Below are experts of layer 6 (counted from 0) of a mixture-of-experts language model. Rows are named down (a neuron's output weights, with its number) and show model dimensions 0-255. Each number is 128 + 24 x the weight over its row's rms, rounded and kept within 0 to 255. Numbers have three digits each.
Before each expert's rows: a language model's description of what the expert responds to. This comes from a sample of Wikipedia text that the model never trained on.

# expert 45
What it handles: Function words like to, with, after, and, by, would, the stem dep (depot, deploying), and minute digits in coordinates.
down1:110144127129140101097146117108116090132145167104156106142133149138112099122136119119097142140122111115094114103122129119098108141138113089096128125099127086137093122165160150157107128152117157084121097179072153140099117137088088130089107130105127118125117082165112111153143146104141119094153141160136142148136135142127116132127131125150133133072106132126152128105086127111155127154187074146145119111134184132115101130149160131061173135158111146096080156123129124091168152109128106122104137141131108095164138107134113151136150158138110116134116125153138145093169157105107160140143134161122133140185112122084122147072131106103144156151122111137143103133137191104122130154146153110113151152072129105155110134141117142093123106129165153162154119144100139136118067118101112
down2:112125125151162127123134119119112132131143071083125121140122141103091130132133151151123037119138084123128160100098127070151106126094124127153119126132151128137138134138090110102109109138117158136096127113101113133163105097106121109136123158156087126087125088118142155101125123127132152150169129109113137145133132095092109101116142127171119153141136130122114151158065159109102117072149097096128113132122140138099151133101087154120108127112087135123114124124127116095174146132145130165146107131111126151152162117160134158179104084172148147136146138092103129143133117133143116080164129112180184141109086141141125148173114123156102189085082110112143163125132136117125108151110128140113111127140147133132160113089106088146134133131083152124141091091147136098115099098120093

# expert 44
What it handles: Pieces of Spanish, Portuguese and Italian names like San, Los, Buenos, Piauí, plus table pipes and == heading markers.
down0:086116138112096140123109099133095148122089155118116149147120087110080144154181091106148107128104145157166130169125096086116157161145115164097103114156099168110115129140115116132144118111130113120144129160165089106126127158130086135126090107138121129170123129118078117130107109137150132110114112115125095170127142139112113150150060125148155135174139145149116109118114139131166137113137136120128108121148114148139079108129155164096091110128100132144099138152109081171100091189133165155160073147162124120123122087117136112145142140135168134144176104160139144151119147161149109119139156090123178120116137146174120151126110118121140136131123108151112135158106123136098129144139144128152147157172183128126127106151128070129133124091087140115105099124142173130156133107173111
down1:139152089095159115151094102135127110130155146137151125110103104140165103103113127171145143122129153117093123120133077130155142139086139160152192093110149106080124119144110126138105117164160120126123114172140073113142118134169133130144103187096129148140185174069161129150139078122143132136100087104098126157135145179150130088106129112136133150140115151144148112109144117129128088105106086178132066114127141102163111123095108120107153146114118145122149102114135083117106135129091137140152159122111129148131113126116118139130124154093151129101102149122142119132144105145125158127108134105170119117144127120134139089130130155107144139158123147139157144143116122098140150106177148076083124144138112122107135113113179149127092114115078158162129130154105106190118141096149110

# expert 12
What it handles: Mostly the and and after prepositions or commas, plus word-start pieces like tr in trouble and cent in century.
down0:130162190123101174107118119105102116116181110122143112100110136126133118145109124129102110158120135095141165093112142158120157105100110132154116108126109121124143111127083178102165165154114161106145136149105089138116176166122135081134133118146130144093155161090132116122095127092146155116155093120099104140094121117103110178146177079148100143108140157133166123136092096091116148099119115138128110119147173133149112148118131112095068145118116169105142105110134088130094159115116148119115099122134067136123117128129182153121144150189116160114113133114129164155174097138104149143144105135107132122133141096134172128112129153075078097162129123116115114135101120165150124105161124121122121132137113101125170132160132140123110125121099149128132148111121159129126073128097119
down1:167125091158141151127083140138094117127093113154087124074154127131094104126152147114127158139142172131117109133143124116135119177126154153133117113107119113138111110159125105096121121137123123173154140144057132154109172146134158151087074084129086149114107097152113110164107111078103117116115138129137145119103150133078126160106104117134088136107131130095136169125095106150142119111140134149175151114135117147152108120132092115119114144140115138104108138167142117148094131190170130117117081140139140106138127090114145112109130131168128140159114091187150117095095115129146143126159144118132136167130145093145083079136171151100165125121142092137133107123107157103113088128124093130166159136145087127152122130112147128114104111108126099105095107073145167140160129157133113

# expert 20
What it handles: Lowercase word-start stems like ext, exp, aff, cont, m, p in military or philosophy, and blank table cells in vote tables.
down1:158148132121154092081108163150096092158130117144145088151144147111172137152120116111121108092116100130100077152103134090133124136118130140134142134110141162130109120172141136162119122094124113127127137137083117087135148108115134143079153156156121148133122140095163115093185126142126123139167119162125122136118132168154118114140172132129143106126148124174115153141117149171151133101121176164116133084150104098127117138134115116113155163107154146068158132123183143128140102160161138101124112130097096175129144166116146141091110135150153142118129088145157159132096150107134138137173120131124137117132075119152132137163140045105136110149114149125101091115168138142170164122162146144127114145126122129110151151113150130078092072119133123122172134112125147088096123134111124
down2:121152129131125123126166152131124137155140146101135116138111165131115146074171138109104128113079132136094132157128112099151116133118117110148125131079131109135111140139112132101153142128123110112138099186129145118090150117169117162137121145150148119159108149116103146133118176130136168126131155143141150111108118107174098131082119175097100131116119142098128136095152119110093133183117094097083172146109139149141133160135184183144128128163084135131110112091140102121081118076119117121165128124125157177106126127116149125132132084061140160101151089136087158123116077169145128178158131144113129100101100123112131119112126110110138129106092094168079138133160125113104153117112122120116149117113090122097148106130146150098156108131111171083132158091106146151117136110137118

# expert 11
What it handles: Opening pieces of words in infobox fields and prose, such as ret(irement), fin(ish), inc(ome), Fin(land), plus "by" in "Presented by".
down0:136113097135103133104136113142156141142145199165163107138104123153106170118166147154113147136105138130125115120173125118148123097119134114107176112130096154116120119111129126161115052148094128124162092110150122139140122144090149104109191137139139169124152119115127105162113150146109178125145144117136135154098130134146148102108082136144143143132135111145090135145160088113178147101142129158126152094109104148129122114144115103114119121135123110151110141090136116137174120116139099150115090138158141132082113153103114092081075124107131097120090133107128138117100156154083123111114150136177098137120145144138157127140124083096127111133129111128153133142157126111106168137138151092127109091114160110103121157181161112120120140102136155077161122169122132190159162101163099
down1:156144102124127146108089110130135113133159108157107144112177119120099166118133133147122148141078139131127182120133114178103094153131144104142164135155107152098137152165118135151123135124139188145112127131144142135124179116167154098099132102120106106111126156108164151133099104105155102107132171091138172122128115143152108140097118134125119137139106100141107111102175092118100098131072125120099155126144121127094073102116164131155140139138111132152101119100135131156100146145124143114120172153142148168127138125138107118132131115136130122167106153127142107133126098161117116131104055175114155110140107103159118081173172126141139131171129127121144128119139106105098170166136138182153128176144165087154154159100101149132117119126100123167125094113101148183101170138136129

# expert 31
What it handles: Subordinators and people nouns like while, because, who, we, people, plus final year digits and closing quotes or brackets ending song titles.
down2:120125129086126086130130152100127143142126119154106088117161164116142106147120144082134149091145131113123165106109190157160121124128120158088132126105126085072083124167167155077130117131162148112122084149158155105112129132172090156118104143157110124128093099113152127112157077132136091110091134145136142139128086127114101145120077143131079157133124103122134123141147094098104120172115146135065123130118121130145108113125093077149160151139117101119087159094082147159118124101132128130138140117115162101167136110104118101132088113098165125136113140127126180162117103117149144089139112112156163161102124138107100119112081138137134113108104155133151148164116170153128149157123134139162164132131137154102115112100123108103145167126159115118116129129130142130179108143108121
down3:210112126120140141154118118120123146134155110101091125113110167135120128169118161101139116140152103146123173104124111105119207122086124132132133098092117155172101096141128105110119127165143153125075097148181148143148116143136139146148175154116119110112110131130132117132158106156133105111121166093126104145135101106136148142146153132192132146156150107164134113083127128136147211111132141104109123106153127111117092120111149140136133120121125141159126103137143076147134165121100114165154136129169114143135138130112140100133107135166130123135100100176078170168170098096116138122170114119126089103177074102079113140088116136119124133100125158099135085131140132157135145124150104122130102126108134111106089121149115138093132127118135128120149108120136140165112108135126093

# expert 32
What it handles: Hyphens in compounds like Scotch-Irish, opening quotes and parentheses, and numbers after the slash in decimal coordinates like 34.00750°N.
down0:144154131193089140160151136098198123126124151124092118089169151129130119138141091114141161107116124160113082151121126136091080159154131100102097097139159099192110143151078147120109127132133172125107143102138142113135142136100150112092111106118163098146126162140097155117141132132127117124113100101120048151112125121129176115128127082152155128091123094128104135154122095162122124137178104146135075120137134141159088141117130114147126130168108133078155174125142175114138133155096141143138088102113127096130102143126128127147132109143126141119115149103133123131123106138138139161125097166083162147131108132168130115114118090145171118120130164106135174119145132137171160132113078177140119119128140112133137118161093168136173124124133123087123129122148130145140137125123135
down1:110163138155140109089144113100142112128156148123117108108107109133110123133161147101148139171134180142133114138115126106115104130160125058087144109174165150154146103151154123160185133116112111118160156149108124184176094142177122129147153142170135138116128115140137105103159139156092150120153139154158115118116132105123141105148108135099126140177149115135121082096133088112097106102137106121121141139118132168138120140139079112135154126113071110121143133112111184065132135172124091109117133135144115119182162125140140105159120142088143140089130112102078113146121174143113083169147122119124136108121134120141131159125156141139117128135099128187113137158130133160185155121119147098122124115131152140143153131163124133131101104097090123137153128076151114101159132152151148

# expert 35
What it handles: Opening parentheses before birth dates or years, as in "Daly (born", blank table cells before numbers, and starts like Pat(riarch), Th.
down0:129104128116154148128101060115120126106134138142118102139086100150132138119109138133122128144153107112155143152097115081125101126158177109135115132111157129134126124119075133114131138119080140150125107140156127121118161143138122146095161089138176145137144102129121123129109124140132176173121090127081133116134124143161128134117135134118128165153122151133158168122125128137129140117102141137147082149114109150168160107167110118138138131144133143114104147119157154146174126089142142121119136109125119103110116111200146147085145097126171142129094099144155115134094123145166109144063109122130216102122104130092130134105136098134113145112121147124116116119158118130082160119100068127140152154157193088139163095112123100158138108087097112064114118126114122136120081110155165
down1:163136146087130104128144071134096131154114143148169147176099125142123136094110189127097127099149154120107137149153146149129159128164123141136145138112153148118086088108112142146119139091147169162162145108132129155157135137135106136136117126122111150143092150137131175148132150134132157127144133131137132118145126162137139133121170156130122138141161118138168167152125106127121109112166127147158108140110144135142170088136119078145132110098112132158144118104114102141146153128083157130115154129150131135103142145175133103122156124108119114145109073090153131128133150161096128156138090143107130143126109038152123181129187119143125082104128076111120120103109171084127175130136128113109121094110158172099127127147168130119075112133121105134113146156186118127142101144150164

# expert 4
What it handles: First three digits of four-digit years in dates and parentheses, such as 201 in 2018 or 196 in 1961, plus other numbers.
down1:184091131118162117160194123106142096112138150159095099116123116124156177128114159078128150115144111141125112100144159129126095162132122112127138140133094071124136115116118188117116139110169132127133166144157114128129071115139116133172109129137131102117145134123098138158099125136144123086075106113121170139142124158116108141133103126158130128072136111126152113129092113127134138111131161141153104140179122160136112099120134097084099130071148160144123134126160118131098132111137134139117170109118123139090155170092158109142119192141133139138126126153158118148108127145129114128102112152121158149178129190137123159133136147137097153105103128152134122160135176100083129144084166127085143146119150137163109138098126129119148147145131123173117156125131102119076125092153094
down2:148151119118081183088080120137068157150126106094093106145156115147153086062132100096140112079134121115165128155157145144098166100148158100140131160105151149143121114130169115114143133130111095123094119132100125124124139112128130113122131113119116105132165139153138138085099133112091084124084121108108171155108116156093110132133133113152114157095137120170148105117136157126136104133107118146115170097125148090136113133132126174134162122156133121157131150132148115109110115137131147116131124129121094147141107048139100128114128086125101102116130108149087149129149089128115126108092129092066122133167160142100151122148142118065105148145125130079122101090166174112095143103109124111132132140108096149145165140145102146112094115107113148157088136126144126116114135125096154

# expert 37
What it handles: Letters inside all-caps codes and acronyms, such as country and tournament codes (FUJ, ZAN, WIM, NGR), plus paragraph-ending periods before headings.
down0:181068134155130145074155140119104137155150098142118100169133182100152089143141121094175152144107150106134172118139119124124105136131159113085161124151140116101105098116126115141133122129078112099090142107116146112135141101140119154106100114115111132106118113119107149103096164096150142129121118125141129142155154131125114127161136123100101165154152150104146092150159113141109151096109127092135127128151152104136148124155120142170113102131103115122163149090162144161123131142190095121113134150143138155123191144125132140129186148092112151133139103140158116144142142127158095147145126100113094121106129142091118115105186134161128079087147135141121129135141186154116105156116127151167157153118122136127167151122132094128129125193090082122173114116130175137131130137161155
down1:161086153160114100138143126135123139141099136150080127132084102116128127107154094117116131141160194120123138113144100102131123136157152147176156149121141154137132144126161112161122111128125118099100180161115163106110163132134126113109120092151128163162089115128102171172153123119121167140136142131164112111148142111122136145179130114115117125103150115177121139090132112105121091130145120093139116113155122098125090164117131089097114083148152107174102107102154128133144157106145121111129138126128162132145148098116088143107175141169191185127104164121138154126104154114122151158117102162087151131143139148061159172136164148130124134110126102141115087150119134117106120124143145150123137100147098126160144107178110146159134082132124124148170161136112139130100170129143151

# expert 26
What it handles: Opening syllables of non-English personal and place names, especially Arabic, Slavic and South Asian ones, e.g. Mo|hammed, Z|igbee, Cool|o|ongup.
down2:128137131114124088106108125147110111166102123134150118136140128105130149152134122167177108136153121136186122143104141085173153112119091092110169119160095121096137132069147082132144109189110140137125121129110123145146153152116139133165118132110137153116133152121087141138124114130136141144140133109132151105116136121146103100137141132135117093116131109136134110111128175143134114069119132140161118126114167115158095126124154128088126114135143185104116180142108127152133136120087141107125189111089102140126183124148081134174123126143114146153145163113138103129105107077200124109109140158113123152088112074114089093163130123186162120109122120109092126185109166148116160086133143138118134159125090104150117130085126138155137137121095109146138124115121125086122117129135087
down3:157136113126104164123152126068150126135155171131088163120185150119110123156144070142117091139109107112146071131139104126120128182175111138116129145093134112126113124142112143093095108142141112125101121154131155189116122111142145160149118180148152157112131106098115106120124115132098114088115116112092110065117153107159152149162077126142106128093119126090176147150132109119119149159106124108151193159148136147119134157111126153126129139166114121113130119123144107200153151140148121138145121151143154109119147126113097104131136119129145121107102153143137131106171065137144127111156114131154133125115142097112128120106107156098144107141091134084118180097152138124111093150125117107141113128131167166124102129168100136132126129132090133092115133174130146094115129112183134

# expert 2
What it handles: Line-initial markup such as list dashes, heading equals signs and table pipes, plus field-label colons, e.g. "- Type:", "= Deadwood =", "Family:".
down2:103123119183146102141157105102117092146129111137069091115130164142123095130108169128112110134111126112141114158121113096121103139149137164133129160100141113115121133143145148174161129152103125147151118136115113128137088085177074135123080137083109086114122127101048176099122150113104089121126121144109147105174096157118123145116101102128169109142121102166149134148110125124104122114137174151129125087152139110141147153119120118138099150151124142164107103143136179097120113151096143106131116157146042095139115095166106146131141180114156133128099140096139132151137122141100131168102087108099104126138096125129162143101152141119141130144118116107159161156178106138111139160105149143153151134116147152104135099139120099139134139146123085162122136092106149136135154133135114
down3:151098107202157113142150149130079133169111151107132099153141149116118115109157130134106116133100124085115116122146124111150153123123122130107150104172120121131137163157101139114122123139093138130100157118125110112142160083184096155091157085132097149142112162160146156118101075131133143164115166103145142141093120139149115122138106123182116118089110151118103110088134123158100094131144148147147115097088100132122123159139109148125107136155141134117099127110087124138148108134102122181128108103164109094142167090083108170136135135172157103155139126140116161099153119090099096120132085111124119159128133119134140138141124133189128138129142121136158078114117149113115113146112119167156140144093115089091153151129160129167125109143140158184148168116107106107121129084132089

# expert 42
What it handles: Common English given names like John, David, Joseph, final digits of birth years, and sentence-ending periods in biographical text.
down0:171127121143122127116111150071119154129143120113148144135158085105092163135123129117145104133128110094115115123106156181125149151167127112106096167118114157144117073041126131130124147096174138111114113143135084093125115187160125178138149138185144150182096173126094147112126119124136135144177115094128172138090151090142085125102156137120128108101154119143137169107157181133109121143116123120160165142130136122136116102111107093121091117097146131170153151157124084127159105137166128149112153087132103147057115104124180127138119128133105123080133113118114137134108131112121111117123102105091153108118115119125162118144151118133144147131104173109114125107104164132117116154131156123157130124147126126094142115120147087131085124140114093131133104128131148140147120118143111
down1:090107082069113106114189199184158095129151139095109155131112116130101145111119127138125134133137168099080129117132106130092164148133151121079150167100108133138147167058106156097150153114132130132115100121152137116120125144145186122112142138105184144144107111113143117136090103109132118133130149138141102136105108141107141097150154106082164104131102090146104177119136126123109093134158110164128132171124115140111129109127153109107098136131103149141103138148147116128156111175082160111127163177157116139160147097123109111145135103134127166131156129142104161142120160106130106118134099144123133146154127123121134115124142140163163115129136120138147095156101139124151128161124130159159147191157138106164161149117153143119150130151122102140185102134149109158107144153144125

# expert 8
What it handles: Blank space tokens in sports statistics tables between pipes, plus word-opening pieces like Ar, Win, att, aut, clud.
down2:102159150104110159128091102105151137156121122166130119097114159114130111096110149147092164131123092159091110171112133092146105147084141118125118123101116124180074098158138167114119126135162083122149132111125097127129156117114143125139150133134125141117146148144118160112120129105138136105140141143085073075153106157135124161129136154137125113145127111115139105113148135132100090119141124135104127092173117143134151105199090124130121127105130120143150079134100137117122126097147151128147115157141092121181131149143139136140139148154154109113167131124150133141151101122095098129162158157096123084140174130083146117158139111100129122137173110156132123143071155112102139145125131115124147106107109033158138127161127124141130162139131126051076129082153126112130133147114135
down3:136167107135122079068105117113081136090118141103164117160102123097127110150141167095095126141144134139121102156132112126155151140115130122100095149098121079142142119100139093089167087126093105149143102145148152113161123115096136112140069147177128093110083120114124156136134122139133146106104147125109153127146163148152172114112108114155122109121155099114087139117169131109133163129126122126155124125116143123110124101086148142121106089151129135120123056124150127154135138138098135130108116176126118123140147126100118111158178105144091152102108101103111144123120115138131109128135095161187084117108132110152123129104094129085168093106120140130139083149122073148139130128114067119117158102173132131133149133135150103115137148123126152154119174147147115090122120169075158

# expert 16
What it handles: Determiners like the, a, this, these, all opening noun phrases, plus inner pieces like uc in nuclear and y in thyroid.
down0:148101140095133113162131139130135179182124138133128132127187084116131115091087109137134124151111107132143134122118141158103177115098140112083092142108108125091115089115122131089122162146138112166108093170135172140138145111123139098105119112143144127124114110118134129166107120151125118131125127105102108155127108111128088123143114137120104113092149097181150131150080153187148132125147173120126131143166150139115135105096138157103109125153155144114073173119119138141169140144139120158143159163131150126134089102094138092129137127108155113120093116131136138155114095108143150089118118115126169110100134091084115097094133119092150111098160139071131115131166169132084106107114153116108098121108124138158120113112120089140098110149115164052127112149158154122143070131122122
down1:172081150164086140133154091153137103083131104128139150108130137124131187137127136123195105086165088129154139136138111134117100088145163117133125153135101159116096111132103107157140109137092143164153162151094172108114126164151171117094138140118140115144088140088128135139147125162129150120111103155117121138136121111131147154133107132138153188147128169156108163142145125122121112156125154136131150085105068134173152103154085170131058104135118097161126132129094116118119145182160093126114155130128126120156067114121146146118103085118162108136079105115127149147096124114098098123147142124133146165140123108133130140143122117136137130127114097115130115121130134114132155095092125101126105093111123090129145137180103127133142091154097113159121133086122155156120133108150104

# expert 33
What it handles: Cells in sports and stats tables: round codes, dashes, digits, separators and short abbreviations, such as 3R, 2/–, UTC, v, Gold.
down1:109116100114098169078159104120150159077162107130126140158110127108126128101143172075157128100134108204155167155138185097086085113138113104133121146126101124130129062123139138182123116128144131072148171160105120083146177143112120110096159141130107123148105129154121126141145115140109142175102106111101120102133116138121159107111101143139142130109129157195092138155127117107151165180173112119089104133124118106136128154137124100094111149128139141133124142114118109096182074125151123133080142132128113104105134138146137164121112131134118161087126124148130115103105125120129141147135192143137142119117145105122133148115141119150097117128171131127101116073162112133157160158087128141135128120165152121129136136131123122126111131124103141109115113126116134158093139128155173
down2:164136129145103132139168139117130129144164160075115116130116130098102122088093111095076083085070135093141158125140074173144133094135126165132116152118138162103144148129110104151104097128097140127151091085118158165144106167096143125140112110131112157136143136131173129170148120150164125141113118124157133126136169168154102186096090156097144104121168102083117113096120138144111169119095134124119096112110171114147085151107097143147128121136141092145145107146103126132110122128111172100181135100118129136131121101126099124134100141161135111178105129106131150149144135137111100161150119119108119140144138144155120151127154140122110161157120106150121093090129134082122132136150145142162134139139119110178091161133183130138108127125136139146168125091124173120095118114163134

# expert 10
What it handles: Word-opening or inner fragments of split words, typically a single letter or short stem like m, o, com, mon, e.g. Skid|more, o|wing, iss|uing.
down1:172161125192139106136139125138088109131111097148111137095109113119159162113120102133173116119157142138115135089099117135162117125113107146149105110145138127081131135140116145123124120114127140122129127119136160070133137144105155121110120103120118101153119094123132089102100073161117124135185079122114119139108119146128130117163129123119129072064098167151110106118146156121155170100130045100117162116131147118130126146135103120119133144121135105112137123160124160090098115160123129124154139127136100086097085089167101138132133078107119159141119092137130131104128124106098119148136158125118124139093102089155136155179163118130155127151158136142140127141099142122137157162130131139123164138197093160152111126156124142108095113169118143173146151161130115113148157109159183
down2:152126116129121164146151134114180129091096091126144150104152113115107150148158116130142133136143149128112159128144130149168095108119150106082151153126093111147126132125125134112123112153102156104102121061124123137132114151084137163125121137127108104131116159154143129138150138068106129138113099167156115126125141112108140125142143132082099136121098138124176140146128119075139110077100053113114142121148142133139061140118154121116118165140144144129129098152147114095145121192096075155137114175157110116162103082137131152103144148137157163153118107128147139126097121101125130161115149128161146158118142145152165168059139097128160121123089102158137157129165101120131122118119127127171130107132152123113114137116130123074117079150092114105101136128149157120174090148138156